config.yaml
num_hidden_layers: 12
hidden_size: 96
experts_per_token: 2
routed_scale: 1.0
num_key_value_heads: 4
vocab_size: 5088
qk_norm: false
init_std_down: 0.0
lr_head: 0.00879
warmup_steps: 298
decay_fraction: 0.715
batch_tokens: 65536
Below are experts of layer 3 (counted from 0) of a mixture-of-experts language model. Rows are named router (the router's row for the expert), gate (a neuron's input weights, with its number), up (a neuron's input weights, with its number), down (a neuron's output weights, with its number) and show model dimensions 0-95. Each number is 500 + 25 x the weight over its row's rms, rounded and kept within 0 to 999. Numbers have three digits each.
Before each expert's rows: "mostly gets" lists some tokens that are sent to it at least half of the time; "gets" lists some tokens that make up at least twice as much of what it gets as of all text. This comes from a sample of Wikipedia text that the model never trained on. Tokens count by the router's weight.

# expert 6
mostly gets: "m", "h", " fl", " Mar", " H", "w"
gets: "m", "h", "l", "p", "r", "b"
router:491527506451497465463473527513510524553502531515497516481517528493504476463486479539518526503497548457492470490468498512489486475498476484513502530509527483463527486473471463493490467494519502468518535466473525513503524519463539509487503474534538518505529507473514479471537542508501461552
gate0:501551545479459507484465555466486479497473474464477510485465498532503496500509460509502472464504496540525491460505453477495506459474525494495499522460479489501488500492501487510464478523506523499491505517494533537528549516503518524541467509559527462504506491499504506514539471524529527526
up0:508497502486506522494499542513480493517506465494518456485467503526487497494497482490503501507547590477526434518513501479491525482482511479480514492485523495455494516487483464502485543463477491515542541494491530507482516494514542531470482507483497515497483527544528554503470477464533538512
down0:510491447524507491517473480536482542510505484543553465536499481535516472515471529497485476494528461461507515423491534543478522513508491496491465488464507506459498530486523467501506492470516476521487497524512488550496489548477505504493493462510467502505502483492487494543515520528503478534

# expert 3
mostly gets: " |\n", ")\n", "un", "uc", "in", " Pre"
gets: "in", " |\n", "\n", "or", "it", "al"
router:547546466502554482496476490464546477492518455493508508484480485529463532477518493551478472522492495494460507500503511531473469520497472502453482526499475504537480535497490476493492523515522469505481516489474500484455449493487497491517489490515538574496498499521495516465519497519464528513
gate8:500508473448519456523503511513523475461506489511476511523473518495545492520512503522546482519466521522475492453436476518481480480536520533467483532474510516518506496512546451479519479520464515508526512519511470494528528492512492478461480515510505494494517441485462465478508521493473529500
up8:513508450496507477503505491526495521511483520543529504487475553456445478475539491519484525481503524486465491454471509493495473486454511487501520509476509521503519488500507538560465498520526530481486540509454485456493511525483509522504504478512458485529520510546526475488517483506518523552
down8:476470451484518524527440497505478526546504485484527488512467474505460537478505489517523511495532503508490495533506504540476492553477501534489508527504479533529475481505532526474506504520524515479493524484528515494477503524524482487509560513526476481461524495527440509472474450469498473481

# expert 18
mostly gets: "==", " |\n\n", " =\n\n", "\n\n", "==\n\n", ")\n\n"
gets: "\n", "|", "\n\n", "==", " =\n\n", " |\n"
router:494467503490467518477552512505477550479470463507456444505539492495530529516479530485505503525497449495515498497505510494497472522514515471494538505502464527460503489473487507556492522514522509500490460503514503552510538478530490488536518492499460483489485509507506540533460438507479488476
gate0:496496517488489496525525534531520470523469539487462520559528488487517509517480517509533502455488483473476539480474464512503519537525455498533504489490511575511489495515472527520470521504530514482490482511500506479534508527470538489505492481427499475497509505480454495527479472506498524464
up0:553478514483485473493489500477443468515486482458540462485482499540478529484530473498518519502503526528492448557525503485522549483495492499483486507523462495486509521543503483473543508498480480516526514527443527476465483490508525495503514491509496492490526483551502466454532500485529495506
down0:489464479538470519512482515542517459527469517490528496548485525538506491480497491521504489461511512549525517524512515492465462528527466496467513455496487568524526493485551494511507510499493479471485447508502490498468468513479509470503464508473494517517528492500528499453483498545525480514

# expert 12
mostly gets: " and", " he", " He", " an", " but", " or"
gets: " and", " a", " or", " was", " an", " he"
router:492561457522465517461528481485445474490491481517497507494529481471546498483482526529508490506509501524507456510515505482498526478475504464533496524519488566527555496490470509515487490504486516522509490514484515494464517441519497488449502493485494513497546521469508528505528484494487557476
gate0:494543497472470479533590541506533524513445513485478539473483481469519496516534484481489501527529519494478479535524480493473508485479518491487514488512526476515492517525501551520487503530466466499525469506498485488467482531506477461530468536512529462527513517471512497482523523500471496495
up0:462529464470514493477534529451483523534472493525510504496512515476514498477502520532524469477482494489492496454516508503531520471502473494499541467529503537527570527501518505549491510541526510536497482443518508496503475470506487533430510500489501487492463514497517529492484467471480516495
down0:489483501488442485461484507479482505484538493527533476525497512522488476474473461501497488488528528459515451467471546524487504528491556537494470516445506487508510512515556465495457494494548517495503500514524511498458523507474550481493481502493503524515523526482498518508542511532499469491

# expert 8
mostly gets: " b", " it", " they", " there", " It", " $"
gets: " it", " b", " It", "C", " \"", "c"
router:491505450490500492494504472484466468492532527488501488500534507497526510488486444471517505524493533532521501464469515494490482485504541456520527533500489499491503485498485443497491529511490517523491539482494432505495516541518509519452532502502509488539492520501438474461513525542464538472
gate0:541529515514531505476533485519497490518500573495474506483502495517444497524477451481529527513516517481497480498483482495497488529499465513515478502486479444478503517516550496511440504480509495516537541515503477452459509521523485462501534539464510500528489474475474489474512537496499463499
up0:486508482468514531519477479496500535517498469514474441511464486508462532509541514494501479518500520514505487497486485533469562500500498512473500429489515470418488457512479456501538503500496492527508504511504491502526474512530463512471546512479508518496493497526479560501492482498505504528
down0:512481480491508476482450501479508531512531487449521528454482514551431462514510540524496474494440518503503482510505506525475514518516471537544491539519542512558482507489500505513469474515483544473511491494495534522492475493516503469499464527493478473501508515464539489484521511505500501501

# expert 13
mostly gets: " of", " known", " including", " used", " from", "ted"
gets: " of", "ed", ":", " in", " for", " |"
router:520517516537505528511498534492507503512478508476514474478507528460500479504457530536471513509534564522492542485527479492526519485546511456472487475466477499447508501506464563518496485517483498498480499507555490487490512457483487476532487496506461509517507530510508459473504511492561487502
gate8:507521558518462501491495510507495523484488492455499489504494470519439503497502491538520507478486525489474461529464484472505550582544507512536471497513470536478504530514499496517485494470482497500528457518513526472493503490484511515480495495496441512538492489505515485518457498464505449515
up8:546493469491543490466507495488477448514491548519465511491474470509546482506482492465494486514500520496476515472509499484496480486516473497498512519473496533445520517462519526463518526516501540504525489495485527513506539515487487510468506514486475470553488509505483436502543535555490480458
down8:488553529496488507486475558510530456480514526471495504498520476538528508527486519502457511522559536464467501493491517492483514508478449494510497487513507526476507487524486467518516515457525496522482494497480499518506475499426534482424501506504504508496472506525503468531494522508459491520